config = dict(
    d_model=384,
    experts_per_token=6,
    moe_layers=[1, 2, 3, 4, 5, 6, 7, 8, 9, 10, 11, 12, 13],
    normalize_top_k=False,
    balance_loss=0.0194,
    lr_router=0.000674,
    vocab_size=23718,
    norm_eps=1e-05,
    lr=0.00275,
    beta1=0.95,
    batch_tokens=[32768, 65536],
    steps=8539,
)
Below are experts of layer 11 (counted from 0) of a mixture-of-experts language model. Rows are named router (the router's row for the expert), gate (a neuron's input weights, with its number), up (a neuron's input weights, with its number) and show model dimensions 0-95. Each number is 128 + 24 x the weight over its row's rms, rounded and kept within 0 to 255.
Before each expert's rows: a language model's description of what the expert responds to. This comes from a sample of Wikipedia text that the model never trained on.

# expert 19
It responds to: Prepositions, commas and modifiers in biographical prose about schooling, publishing and careers, such as in, at, studied, attended, various, American.
router [115 107 127  94 114 167 102  94 120 151 122  96 143 137 167 139 131 102 146 113 133 142 108 143 123 137 185 115  98 165 111 126 151 117 134 167 170 180 143 135  86  86 108  80 126 191 136 152 129 149  92 141 147 102 152 114  91 123  88 117 141 113 176 109 113 128 137 149 158 136 108 106 125 102 171  84 140 161 132 108 184 144 129 124  95 130 147 142 112  97 127 139 126 164 129 149]
gate0 [109 115 150 114 136 117 144 153 141  94 103 120 184 128 169 125  84 123 124 138 158 111 122  95 130  99 134  96 107 144 136 149  95 146 100 113 116 114 160 174 133 116 121 128 165 119 107 113 105 117 158 101 118 100 110 126 193 101 125 134 147 135 141 134 171 123 108  94 121 143 103 154 158 146 160 110 155 116 125 187  91 126 113 141 123 121 102 148 134  87 123 147  92 158 110 116]
up0 [147 136 154 121 129 155  96 116  93 107 103 151 133 103  74 113 157 140  77 133 149 127  79 168 110 130 100 141 124 177  91 168 136 155 142 154 104 133 126 136 110 157 138 136 180 115 124 153  93 134 121 124 140 136 124  96 123 156 142 140 113 113 121 128 115  97 154  67 138 133 157 134 138 109 128 111  88  68 114  46 141 153  86 121 128 134 102 110 136 127 136 128 105 124 103 106]
gate1 [146  90 152 138 130  99 108  95  91 105 133 109 130 118  75 110 145 154 149  97 145 121  67 119 161 139 150 166 136 132  96 125 167 111  99 145 142 148 114 139 125 104 145  41 157 135 141  94 156 122 143 120 112 128 107 124 123 118 114 129 152 110 144 140  90 134 132 131 121  99 106 138 110 126 120  89 141 153 124  88 117 155 150 105 165 112 125 141  89 145 160 126 134 136  80 148]
up1 [ 98 141 134 130 112 109 153 125 144  98 120 126 121 134 156 102 138 173 109  90 110 115 126 128 102  87 143 141 106  97 110 142 113 146 108  81 134  92 190 125 146 173 100 170 150 136 109 163 135 165 113 120 163 132 130 126 175  91 142 135 121 109  98 114 105 174 116  75  91 159 100 142  94 128 129  92 125 157 117 159  78  80 117  93 111 100 131 133 118 130 111 150 107 120 131  93]
gate2 [ 99 110 130 129 102 168  89 122 123 117  98 141 137 137  94 123 123  91 112 200 120 153  76  94 150 153 136 109  94 157 130 148 117 119 105 142 106 160 150 104 146 105 109  97 166 112 127 161  87 127 152 127 119 109 125 100 123 105  85 126 120 126 121  89 136 108 130 143 123 115  90 122  84  94 114 144  93 136 141  87 136 100 173 114 103 164 135 157 147 114 149 128 158 150 152 102]
up2 [106 145 141 111 125 156 128  99 107  86 141 128 122 122 168 184 130 128 143 145 136 139 123 164 129 114 165 131 117 135 108 139 159 151 136 122 108  76 152 130 149 143 119 127 156 143 134 129 126 178 121 165 133 118 141 138 128 165 147 129 136 115 108 144 181 115 137 121 119  78  73 130 112 136  99 143 125 147 111 127 145 124 130 115 144 125 141 129 140 120 145 117 122 153 153 131]
gate3 [142 132 148 127 149 173 113  99 123 148  76 181 104 142 174 165 123 144 135 105 118 134 115 117 105  86 142  82 177 100 115 114 160 112 123  84  88 164 101 123 140 116 111 123 112 170 136 108 118 152 138 102 114 140 119 133 160 151 129 139 175 125 114  91  68 137 101  99 116  99 144  73 162 117 130 111 135  99 121 130 127 157 134 127 137 131 133  76 114 133 131 147 115 116  93 154]
up3 [121  77 138 128 110 139 102 110 121 126 119 119 112 187 154 121 138 135 141 105 113 137 168 150 125 109 158 110  94 131 131 117 125 147 118 127 114 112 131 143 126 152 117 176 107 133 131 142 121 146 142 157 135 139 106 143 155  71 144 148 120  69 128  80  92 137 157 162 112 171 100 100  92 121 122 100 129 142 144 136 171 137  93 130  98 149 141 145 134  95 158 126 178 132 122 114]
gate4 [ 97 121 116 118 137 108 113 108 123 141 142 158  96 131 128  92 105  96 116 147 155 121  95 142 147 116 127 123 124 134 107  88 133 148  92 139 118 198 154 134 101 141 147 150 132 161 169 136 149 154 105 116 106  89 120 131 119 141  79 123 148  97 125 145 125 133 133 145 150 111 104 152  96 109  92 123  87 136 144 110 108 129 117 117 133 130 126 121 125 111 116 128  99 129 137 150]
up4 [163 140 154 136 127 120 104  97 138 128  88 125 165 133 139 117 166 117 117 148 136 153 166 100 163 119 116 118 101 122 112 149 126 176  95 169 131 105 134 123 203 134 108 121  92 112 135 126 105 121 133 131 151 149 113 118 135 113  89 135 129 146  72 125 135 159 135 121 127 150 159 126 137 110 105 124 119 107 155 131 105 127 146 171 101 135 149 206 140 125 168 150 132 118 151 108]
gate5 [135 111 157 163 154 134 182 113 102 168 153 140 158  83 118 137  84 150 130 167 142 123 145 134 164 161 145 139 134 156 145 132 138 125 124 102 152 162  92  97 161  58 113  93 135 130 155  72 152 136 172 123 117 105 119 132 126 117 133 125 112 160 114 113 143 137 132  89 164 112 137 138 128 153 141  92 137 155  99 121 158 143 164 126 178 111  94 142 125 114 116 137 112 126  63 118]
up5 [143 100 144 134 118 110 153 126 142 139  81 101 174 151 103 119 133 121 104 187 118  88  92  73 110 139 172 107 155 101  80 142 113 133 144 138 126 121 120 143 110 146 102 110  78 175 124 116 116 133 100 130 132 117 150 149 133 133 100 116 119 141 108 129  93 169 115  97 134 129 112 153 127 137 110 133  94 157 142 120 150 129  92 120 122 122 194  81  73 107 148 167 134 148  62 154]
gate6 [129 134 122 110 116 140 112 146 166  97 152 136  77 113 113 144 131  94 162 139 161 163 107 112 128 148 123 101 114 143 135  99 148  83 149 149 181 119 126 135 164 100 103  91 107 111 109 135  89 101 110 173 136 118  74  99  96 114 121 154 150 132 164 112 107 173 102 135 108 165 150 102 167 128 126 141 155 117 158  91 129 115 110 130 143 138  72 117 128 116 158 140 166 161 156 103]
up6 [ 84 198 123 120 144 164  97 146  97 103 127 149 158 113 176 144 144 102 101 144 135 107 109 178 137 120 156 128 118 149 149 156  51 118 129 182 151 176 166  99 127 111 165 135  77 145 111 134 122 125 153 128 129 112 154 135 117 139 131 131 113 172 124 106 150 119 162  99 112 104 161 151 105 131 124 119 139 113  84 122 168 154 135 116  99 148 118 136  76 143 127 144 123 122 105 140]
gate7 [117 131 160 124 159 159 117 132 145 148  95 120 121 171 122 125 108 117 104 112  89 140 128 145 161 162 133 128 114 130 159  88 174 123 134  95 126 135 126 130 125 102 120 135 132 145 153 116 138 101 178 131 104 162 137  98 112 132 154  94 147  53 165 124 119 139 181 130 100 131 109 131 147 152 108 115 179 143 102  98 103  89 130  91 114 138 119 124 116 136 154 152 110 117 121 136]
up7 [101 111 132  85 134 106 147 106 134  99 132 136 175  99 127 130 143 149 126 129 119 121 124  87 160 116 134 139 142 114 122 136 124 125 147 124 124 138 118 146  97 106 148 123 130 114 165 118 130 133 119 143 155  94 108 148 155 165  63 173 126 138 110  87 146  89 155 124 164 136 111 125 126 132 121 124 143  83 172 105 153 149  84 150 145 148 149 111 132 198 146 141 106 142 110 153]
gate8 [147 140 140 160 127 124 115  87 117 140  87 154 136  94 178 104 112 120 116 128 136 160 130  96 168 150 173 130 120 150  75 127 155 156 136 131 171 159 137 133 124  83 122  83 132 116 151 151 100 148  94 131 108 129 114 114 123 111 149  86 141 107 109 123  86 100 149 125 108 106 162 115 140 131 147 110 124 107 116  89 138 128  81 150 161 129 121 108  91 133 114  91 106 128 137 135]
up8 [126 121 136 153 140  79 134 147 137 122 129 146 108 166 119 130 141 136 147 120 137 145 167 108 134 123 137 103 129 111 132 136 105 151 148 150 135 120 120  68 123  83 184 113 114 157 112 110 125  97 203 111 113  85 166 125 149 139 162 122 119 150  98 167 133 145 117 133 114 153 119 154 127 128  79  89 122 141 123 144 138 109 109 136 136 105 103 163 118 109 104 129 120 143 128 115]
gate9 [144 139 108 150 144  97 134  96 122 165 108 156 132  99 144 141 185 141 101 161 121 141 116 126 124 119 165 154 156 116 128 147 156 123 154 183 148 102 112 118 113  75 149  95 130 187 121 142 124  92 108 127 109 170 126  86 147 165  68 108 160 135 141 156 161 109 148  80 164 122 128 116 131 167 114 100  77  98 143 145 179 117 106 136 111 113 100 118 136 171  88 120  94  91 135 107]
up9 [ 92 136 108 166  98 119  78 165 107 155 112  98 102 100 161 159 124 151 114  82 133 105 130 181 157  98 155 182 121 106 149  46 143 124 155 131 149 172 112 156 116 109 125 159 132 153 148 118 113 117  77 125 109  93 157 124 113 144  97 118 130 117 182 186 108 115 123 154 140 121 158 123 149 137 113 148  98 144 161 172  99 135 120 129 145 123 152 153 116 118 138 112 138 117 141 133]
gate10 [ 79 113 132 105 152 145 101 159  85  90 126 114 115 122 123 145 142 106 124 103 121 159 103 132 163 145  94  88  95 128 117 125 100  83  93 146 173 137 153 121 121 100 131 119 102 126 171 142  95 169 153  86  67 123 121 118 115 110 146 115 150 134 128 132  85 133 126 140 121 145  88 152 170  96 156 123 140 141 122 140 127 146 118 150 122 150 125  85 156 146 157 151 105 126 119 141]
up10 [179 139 135 109 119 125 165 115 150 151  99 160 128 133 129 121 117 131 162 133 111 122 125 137 145 120 137 129 112 129 152 170 154 139 113  62 153 113 140 109 155 103  80 149  98 112 136 171 153 127  84 152 142 137  91 143 122  99 134  99 123 140 116 156 167  77  81 150 149 126  97 135 129 139 127 130 132 163 161  73  84 148 158 127 141 140 161 198 102 168 105 138  91 134 139 160]
gate11 [153 141  79 156 108 133 154 151 168 119 122 151 168  87 113 117 157 152 141  82 137 153 149 119 117 118 177 117  87 115 139 136 127 127 119 121 142 128 100 117 133  97 139 163 113 127 165 147 156 134 112 130 142 148  95  92 134 149  99  96 130 111 145 141  86 130 131 144 120  91 123 142 121 144 140 111 143 128 109 163 109 154 139 130 108 134 108 121 121 157 138 179 140 118 141 101]
up11 [137 169 140 129  72 120 149 100 102 136 150 136  83 164  97 108 111  95 121 136 155 161 127 153 165 110 101 140 145 149 185 153 137 148 165 124 130 145 108 120 129 127 130  77 149 124 153 167 110 183 141 132 109 128 128 158 157  74 108 152 131 157 116 126 170 119  99 121 156 130 110  99 102 174 120 145 129 178 116 173 143 138  76 100 169 118 111 119 145  95 150 131 124 148 156 146]
gate12 [176 147 130 158 121 134 120  73 141 107 153 108 138 134 146 144 135 121 105 132 101 161 135 119 136 119 183 142 118 136 101 141 149 164 145 137 118 118 150 139 153  70 127 153 170 177 124 143 169 111 141 134 130 169 167 120 141 139 123 129 120  87 133 111 113 133 140 119 146 155  92 100 163 103  97  92 160 144 120 111 135 112 125 161  72 144 103 133 121 172 154 170 126 132 188 126]
up12 [129 123  89 124 145 124 123 103 113 147 118  94  72 139 118 157 130 127 121 182  97 173 132 187 154  89 114 165 141 131 115 143 143  74  98 139 145 118 132 109 130 143 129 168 129 133 109 112  99 169 159 135 155 122 111 108 102 147 147 163 147 178 104 125 146 167 144 158 128 141  96 134 132 176 125 137 140 111 131 130 151 133 121 167  77 110 138 134 166 102 164  94  98 109 130 143]
gate13 [143 115 114 100 130 139 120 127 159 141 135 117 119 143 104 136 149  79 127 129 132 120 105 138 190 179  77 156  96 123 110 118 120 132 147 164 178 129  74  77 143 133 136 153 166 119 125 102 141 155  83 119 149 161 125 116 176 142 123 125 153  95  99 135 105 135 159 168 107 132 104 104 171 170 146 125 107 153 111 122 142 132 126 100 107 155 154 134 106 132 135 152 145 146  85  91]
up13 [120 179 158 131 149 133  88 114 125 140 160  99  88 122  82 119 129 130 152 121 145 162 131 132 155 165 122 152 151 121 132 110 125 133 146 153 111 152 135  90 148 136 110 104 167 143 146 130 129 147 112 152 100 123 137 143 163 119  94 106  82 125 145 140  83 131 122 129 108  86 113 162 133 113 158 128 104 154 136 112 170 125 133 116 170 123 138 155 153 114 143 114 105 120 124  97]
gate14 [113 124 132 140 151 168 151 130 113 153 102 186 133 127 108 125  75  93 101 128 165 124 147 121 162 132 112 110 143 165 147 130 108 109 116 124 116 148 156 146 121 100 151 131 139 119 146 136 100 143 166 139 131 111 104 165 105 127 147  76 109 142 142 113 132 129 166 104 197 174 119 129 140 157 135  62 146 100 110 105 114  85 106 161 112 115 147 130 108 136  86 108 150 156 119 141]
up14 [145 132 153 146 113 115 136 105 125 129  93 121 103 108 116 105 117  99 118 163 117 152 153 124 154 146 130 139 135 140 112 110 107 111 116 150 143 140  85 151 158 124 117 155 145 163 164 143 138 118 103 110 147 142 114  96 125 108  68 135 152 170 112 101 175  95 149 116 161 135  87  74 144 214 119 169  90 126 118 101 155 149 111 129 156 128 118 142 134 117 130  93 121 141 184 119]
gate15 [117 167 131 138 107 121 150 130 132 120 173 134 126 163 123 159  88 124 138 140 132 132 123 157 111 117 175 119 134 208 113 129 148 164 123 109 132 172 153 130 104 128 123 151 144 185 138  94 129 145 143 119 107 107 126 105 151 135 117 133 156 148 122  81 142 124  78 107 123 117 142 108 128 147 122 134 101 178 167  87 137 131 121 151 124 140 147 154 105 117 117  74 104 143  98 146]
up15 [153 105 145 122 137 143 139 143 159 133  71 126 108 137 129 120 140 143 106 122 125 158 133 120 117 155 100  89 117 154 135 129 109 126  85 118 160 119 141  91 122 125 102 144 108  98 106 111 134 132 100 128 131 144 138 146 156 174 143 101 123  91 146 161 106 145 122 115  81 115 136 103 154 122 102 149 166 103 124 153  90 131  87  98 134 148 107 146 135 144 124 161 131 142 130 120]
gate16 [144 118  95 119 105 144 113 141 137 122 164 169 117 169 151 132 123 135 160 126 144  82 145 164 172 134 121 121 120 170 153 113 136 127  99 138 143 172 123 114 114 118  94 133 134 157 157 130  84 108  90 141 183 125 109 150 141 148 139 132 143 162 150 111 119 121 120 178 165 103 151 140 137 129 127 115 142 163 149 101 129 147 162 105 109 153 163 114 127 119 119 139 169 135 148  84]
up16 [110 140 135 158 106 108 163 104 150 134  99 136 157  99 118 102 153 104 113 108 122 145 183 126  62  98 111 131 129 149  94 143 150 125 142 135  81 123 150 157 100 119 164 146 122  93 157 165 188 140 146 150  94 128 100 117 142 140 190 137  88 160 163 135 129 135  98  86 161 141 114 120 120  70 121 125  84 106 110 143  91 130 115 125 139 128 117 118 144 204 135 152 127  93  97 119]